Experts of a small language model.
Size: 9 layers, width 256, vocabulary 10117, 78.8M parameters.
Experts: 64 experts in each of 9 layers, 160 SwiGLU neurons an expert, 4 picks a token, a softmax router.
Training: a variant of SOAP for the experts, 883M tokens, 3369 steps.
Below are experts of layer 4 (counted from 0) of a mixture-of-experts language model. Rows are named router (the router's row for the expert), down (a neuron's output weights, with its number) and show model dimensions 64-127. Each number is 50 + 15 x the weight over its row's rms, rounded and kept within 0 to 99.
Before each expert's rows: a language model's description of what the expert responds to. This comes from a sample of Wikipedia text that the model never trained on.

# expert 7
It responds to: Line-start list markers. Hyphens opening bullet lines in infobox-style lists (Date:, Peak:, Genus:) and pipes opening table rows, plus some en dashes in scores.
router:87 70 50 62 72 45 54 60 34 28 70 55 64 44 58 54 67 60 28 62 63 56 44 65 44 65 36 52 33 72 31 64 70 45 31 58 63 44 57 61 61 20 43 43 60 76 42 53 38 38 35 39 45 64 48 55 53 31 32 68 60 38 46 63
down0:76 31 52 49 52 70 46 50 32 59 55 85 67 72 26 42 42 30 45 50 42 30 39 53 32 52 31 33 47 43 45 58 66 64 50 72 35 38 62 53 89 63 59 54 28 34 79 49 49 69 48 36 70 45 73 52 58 55 51 37 58 62 61 65
down1:51 74 51 31 47 58 43 40 43 57 52 54 30 55 51 45 53 59 47 62 55 40 57 56 47 30 33 50 71 68 47 39 44 76 42 57 28 56 57 64 65 40 47 47 41 65 50 46 51 48 41 36 58 69 83 56 51 49 86 55 36 69 32 65
down2:45 51 75 56 58 43 59 35 63 70 39 31 66 39 58 56 37 67 42 48 34 55 67 51 33 41 35 69 35 53 48 51 21 51 52 29 42 57 47 66 44 63 62 61 61 62 67 49 38 53 29 71 42 44 55 53 53 71 41 79 28 55 44 32
down3:50 62 35 77 49 38 37 47 65 18 46 44 29 65 57 71 52 56 95 75 36 56 65 30 65 74 50 52 35 32 65 59 38 44 32 09 47 46 66 08 18 52 64 63 76 64 59 75 27 33 54 41 26 52 54 34 47 64 55 60 55 38 43 55
down4:47 33 49 73 44 49 60 92 18 78 52 70 27 52 35 43 61 31 44 53 38 72 53 54 77 17 84 41 50 44 54 59 43 40 57 66 24 54 61 62 57 55 63 47 51 53 71 37 46 57 37 55 45 60 53 29 57 64 49 47 48 19 66 67
down5:47 49 55 25 59 15 24 64 41 50 20 31 60 49 36 59 62 18 66 44 40 75 45 44 20 14 54 45 80 01 78 64 35 59 48 57 63 41 51 58 44 38 41 74 54 26 69 53 26 58 50 55 43 38 20 56 59 37 54 55 92 74 59 44
down6:53 39 70 58 42 48 46 55 72 33 58 59 55 43 78 58 50 64 41 67 48 45 69 46 81 38 65 72 38 39 57 46 45 46 71 58 66 51 47 27 68 49 57 40 55 58 64 34 55 42 47 70 49 45 34 50 47 59 23 37 64 62 57 57
down7:35 64 69 78 44 44 28 34 71 34 37 31 37 40 46 29 39 64 68 66 51 30 73 62 75 53 50 40 55 48 62 15 56 42 56 68 27 13 52 36 14 50 64 96 42 46 67 62 33 28 79 61 79 69 60 55 48 39 34 60 63 57 65 49
down8:46 38 31 47 66 51 56 51 40 28 72 66 22 46 30 49 30 28 54 53 57 38 74 29 74 63 59 44 54 67 80 37 57 72 78 40 47 29 72 61 57 44 47 46 65 47 28 72 76 35 62 57 43 49 45 49 61 54 60 64 64 95 39 47
down9:49 31 47 66 46 59 72 57 72 28 53 74 37 53 59 40 46 50 53 44 36 40 45 61 54 63 50 37 43 33 47 38 52 31 37 54 72 87 59 58 31 49 26 58 62 49 62 56 38 58 62 43 72 71 31 35 38 43 31 44 49 60 48 37
down10:55 53 82 57 61 53 50 54 56 42 34 56 33 29 48 67 40 26 32 26 62 53 30 37 43 48 21 34 53 46 51 21 56 06 22 36 50 38 48 68 39 65 60 33 51 89 51 66 73 51 45 68 35 43 55 40 61 52 46 39 34 45 19 45
down11:53 54 33 64 70 40 37 40 43 48 44 55 61 49 49 34 63 64 66 40 61 46 64 49 42 81 48 34 47 34 32 50 36 74 38 62 87 45 42 54 54 43 61 31 35 41 43 48 70 25 72 59 76 44 44 52 16 46 53 47 38 60 48 39
down12:54 81 42 41 69 56 66 42 33 62 54 63 63 50 44 73 24 77 43 37 49 48 53 61 38 55 50 65 43 57 45 46 74 69 47 61 47 74 28 39 74 61 69 67 81 41 61 69 53 59 45 61 39 51 56 42 49 42 37 35 58 45 49 80
down13:41 65 35 52 57 44 19 81 61 34 47 60 59 49 72 53 26 18 40 69 56 09 42 53 41 40 56 75 65 59 77 45 54 66 36 53 56 64 58 33 24 54 62 45 20 36 20 65 58 74 37 64 69 19 44 45 63 32 60 63 57 86 36 67
down14:48 58 54 45 45 45 50 70 54 10 46 73 38 52 59 34 41 25 47 66 67 47 69 44 60 33 54 54 21 74 74 55 52 78 23 44 63 64 49 66 32 55 37 23 56 29 72 26 49 52 28 49 22 27 35 31 46 68 44 46 73 36 43 62
down15:46 65 48 23 71 22 44 71 48 50 46 55 66 60 49 60 52 36 44 47 47 23 47 20 67 48 37 46 64 16 52 55 57 00 57 51 54 47 59 70 35 55 52 65 58 44 41 52 62 49 58 40 39 51 70 63 27 43 66 66 55 65 26 55

# expert 28
It responds to: Prepositions after nouns. Prepositions such as of, by, for, with, to, in, especially of after a noun and before the, as in Court of Appeals for.
router:28 17 65 75 38 38 45 20 32 54 27 68 40 59 39 36 14 82 52 69 49 37 41 47 81 47 36 46 53 22 45 48 48 44 40 51 65 32 64 40 67 63 60 77 43 61 21 77 54 63 60 32 38 40 33 39 48 25 32 40 32 47 35 29
down0:95 64 34 22 51 53 61 42 60 32 62 63 53 30 29 74 21 46 59 37 64 38 59 21 60 50 67 57 43 32 90 53 26 64 43 44 51 53 28 63 46 51 45 59 43 39 44 43 65 40 60 50 32 50 44 43 67 50 62 66 27 44 80 42
down1:58 32 66 39 36 48 46 67 71 52 47 71 15 22 39 46 42 77 80 59 45 69 73 67 43 37 59 60 45 43 63 38 58 44 52 57 54 52 72 55 65 52 36 38 54 36 41 25 55 36 74 54 67 53 72 50 71 70 71 63 48 56 27 37
down2:47 73 65 50 57 54 59 57 52 83 62 62 32 57 51 45 47 54 58 79 65 54 78 35 48 53 54 44 61 42 73 59 74 51 80 38 35 81 58 50 45 80 67 45 32 68 56 47 75 45 70 38 36 44 56 61 56 24 55 38 47 46 45 55
down3:55 47 33 54 50 36 44 53 60 63 17 68 40 40 60 30 45 62 60 38 47 40 72 42 44 71 61 49 41 87 54 56 24 25 39 26 18 34 56 53 58 52 54 38 31 49 40 70 67 62 54 81 42 52 40 39 35 60 44 27 59 30 60 18
down4:63 78 44 76 34 48 38 10 49 17 44 25 66 44 46 46 62 35 55 75 47 60 67 23 47 31 58 47 18 74 61 27 41 73 56 38 40 30 74 46 10 46 61 40 88 42 58 43 52 48 42 60 47 38 63 50 65 78 26 63 61 34 65 39
down5:78 27 62 54 71 45 56 38 60 49 56 59 61 43 59 50 53 62 53 25 35 65 52 51 23 47 62 55 73 49 63 68 39 82 61 36 71 31 50 60 54 59 30 78 71 30 42 45 62 58 44 63 80 41 43 56 44 56 42 59 35 62 45 63
down6:64 30 56 46 36 31 43 82 15 61 40 57 47 47 29 43 61 54 47 66 49 32 41 65 18 42 49 62 36 40 57 40 54 67 46 75 59 50 58 61 45 48 59 51 47 40 71 23 33 80 37 52 35 66 46 48 27 36 63 45 58 42 36 80
down7:28 55 86 56 50 32 72 51 28 51 73 60 49 61 37 43 64 17 40 46 53 41 30 24 48 57 44 34 34 65 60 37 56 48 44 55 44 58 45 10 45 47 32 44 74 55 42 24 43 54 46 57 35 48 38 46 70 49 61 25 47 47 47 47
down8:78 21 40 67 67 40 36 45 48 44 24 55 53 49 84 38 48 61 24 58 41 60 29 63 37 25 17 70 60 66 60 50 58 70 33 27 80 52 55 36 65 42 59 36 31 50 57 60 68 74 59 49 25 38 68 50 44 49 59 62 54 40 21 26
down9:43 50 57 42 43 59 13 50 77 52 77 41 50 51 40 24 83 52 43 50 59 49 45 86 51 49 75 74 45 47 54 49 39 43 44 42 38 51 36 59 51 25 69 84 36 72 88 60 36 64 58 41 69 66 49 54 55 49 31 57 43 55 19 44
down10:50 46 32 50 70 45 24 51 35 37 70 78 58 44 58 25 76 55 55 33 28 54 61 72 95 45 55 32 25 43 47 52 40 91 59 78 24 62 67 45 65 51 33 31 62 53 58 32 41 64 44 66 75 38 66 46 34 26 60 61 55 40 22 51
down11:28 46 65 48 67 56 46 52 52 66 58 41 72 49 65 58 65 50 63 49 62 33 65 65 56 62 77 84 49 50 54 62 54 94 48 56 32 57 36 67 31 40 56 19 41 56 41 28 34 45 58 54 54 83 70 41 72 66 86 47 24 70 70 53
down12:53 64 56 46 40 77 38 42 31 37 56 62 41 21 40 57 31 51 42 58 61 42 63 49 61 37 49 69 66 68 41 40 52 69 35 67 68 66 39 44 45 66 48 47 64 53 37 60 68 29 30 48 35 73 76 62 60 54 41 67 21 28 52 56
down13:53 27 48 38 41 58 55 47 17 42 32 37 58 42 62 63 55 45 36 63 35 00 36 22 30 48 40 53 68 14 40 62 42 08 57 49 70 31 40 51 69 50 75 41 37 42 64 52 47 58 30 49 28 32 33 60 33 43 49 72 37 34 43 56
down14:61 61 63 99 74 44 62 40 39 61 63 45 26 47 31 66 50 40 32 65 59 27 40 41 64 48 68 50 72 43 41 43 45 47 61 22 65 54 42 56 42 64 40 66 39 37 41 70 51 45 43 23 17 43 61 34 55 23 31 68 66 57 13 37
down15:42 51 20 19 43 25 35 61 65 34 52 47 65 62 45 64 70 56 59 58 33 43 21 48 54 29 56 66 54 62 56 60 38 63 56 31 40 63 50 42 69 51 53 48 46 38 46 46 53 61 47 38 36 44 18 41 33 61 55 40 52 36 41 79

# expert 9
It responds to: Prepositions and conjunctions. Function words linking phrases, mostly to, and, of, for, with, from, into, after verbs or nouns, as in sets out to, next to.
router:15 54 55 74 35 44 47 25 71 34 36 58 26 59 35 33 38 88 61 67 40 41 33 77 64 37 46 58 39 09 38 35 49 41 48 51 50 42 50 31 58 56 78 62 44 41 38 40 49 37 34 47 51 46 41 52 68 51 59 36 38 57 48 49
down0:50 70 62 55 34 22 60 60 31 07 71 45 59 39 61 47 26 73 42 51 56 52 66 64 66 39 52 53 52 37 62 47 56 66 80 44 52 45 56 27 54 26 31 31 44 64 37 64 42 33 33 42 66 48 41 50 37 05 37 77 56 63 37 57
down1:50 42 72 79 57 71 70 60 78 41 56 67 36 40 45 57 56 42 42 67 63 32 68 20 30 44 48 64 59 10 60 61 71 39 50 69 40 24 39 52 56 45 44 19 50 20 60 74 55 53 82 40 52 71 51 08 56 65 38 29 48 56 69 37
down2:69 47 52 38 42 44 57 32 38 51 72 55 28 44 34 39 59 62 41 59 41 36 51 57 59 64 64 63 66 40 43 38 60 35 59 52 58 35 74 42 42 54 87 27 48 73 51 63 31 41 44 50 77 48 51 39 54 60 18 46 44 64 62 23
down3:49 30 64 51 60 55 35 73 65 53 55 54 63 61 43 64 73 57 37 33 62 43 42 65 51 57 50 47 52 34 48 58 44 45 67 52 39 37 52 80 49 49 51 43 50 36 46 69 50 78 35 16 19 45 45 31 41 58 27 51 25 29 32 53
down4:45 81 34 56 44 32 37 40 52 43 45 35 44 48 41 61 48 49 94 72 58 42 52 40 55 59 46 28 79 53 33 36 31 69 73 46 50 39 39 37 46 53 43 60 40 79 29 46 45 57 34 38 44 70 00 58 56 35 62 46 51 55 56 42
down5:53 68 49 67 65 56 27 39 59 76 69 69 50 42 44 44 31 22 52 59 32 53 54 73 53 56 35 55 71 54 79 53 49 37 55 39 55 39 39 69 60 31 44 56 56 44 51 79 34 68 32 24 48 74 30 46 71 22 43 65 46 57 59 54
down6:57 61 49 53 56 62 61 62 73 39 54 35 59 66 66 63 49 51 34 43 45 51 79 32 46 39 30 33 51 30 52 58 38 48 68 63 65 50 29 52 44 55 51 28 54 51 50 16 26 64 46 37 78 51 36 81 56 51 48 78 90 56 27 48
down7:46 37 33 58 66 58 32 45 53 61 25 51 56 13 60 69 34 64 38 70 50 38 61 28 44 67 42 58 57 57 43 53 54 50 75 51 65 57 39 40 54 35 57 35 37 52 36 57 64 59 38 20 36 65 31 50 30 24 50 50 41 58 46 13
down8:37 47 73 32 49 39 63 53 67 43 43 70 49 37 86 46 91 72 62 59 59 60 57 36 53 30 63 77 35 63 58 24 60 61 42 48 46 27 26 72 53 41 55 55 57 38 78 24 58 74 13 50 32 51 60 53 56 75 41 44 39 34 40 37
down9:33 30 40 17 53 65 35 53 56 56 70 55 55 51 43 70 25 43 36 57 65 80 20 58 57 58 42 30 25 56 65 47 44 67 69 57 46 71 64 54 48 76 63 27 51 61 50 20 67 51 61 70 69 42 31 30 65 76 45 49 34 51 24 34
down10:48 45 53 34 52 43 60 62 67 35 27 66 64 70 59 57 25 63 19 57 81 29 47 67 59 43 42 42 61 56 28 67 49 35 54 46 47 43 47 31 70 34 56 26 55 35 55 69 27 73 34 58 61 74 44 35 57 45 45 67 40 67 50 78
down11:39 53 69 20 29 46 53 61 56 58 50 28 44 41 76 36 28 23 64 13 48 52 45 53 57 40 67 63 50 19 54 21 39 40 70 29 55 39 62 55 46 61 58 59 53 51 48 50 58 61 64 58 19 21 31 49 62 54 85 73 45 45 38 66
down12:31 50 50 43 33 50 51 54 66 55 49 53 51 51 44 35 89 42 39 69 28 91 53 63 32 45 40 39 37 69 50 55 76 31 21 50 46 70 45 56 23 58 44 57 71 39 51 34 52 80 74 39 62 46 72 54 63 70 62 65 44 58 28 49
down13:61 28 55 54 56 43 75 35 59 40 30 52 61 33 26 66 64 51 60 66 32 56 54 45 40 69 69 44 59 32 56 45 62 11 25 43 71 57 31 65 58 54 98 50 64 42 45 34 63 48 44 38 72 31 52 42 42 54 27 57 54 68 56 31
down14:35 65 51 25 50 60 56 61 56 68 56 47 65 36 49 51 52 82 47 58 48 52 54 72 41 56 42 71 33 41 62 41 57 72 61 36 53 34 51 65 64 47 61 48 54 58 52 47 14 57 55 56 35 31 73 65 60 37 65 61 45 52 52 52
down15:36 21 41 38 58 49 47 45 01 43 36 65 17 70 65 46 40 26 33 60 63 66 62 67 63 62 63 71 38 50 67 39 36 19 29 57 84 23 28 47 26 40 76 42 57 41 60 57 43 37 20 35 44 36 45 54 36 11 53 77 54 63 52 47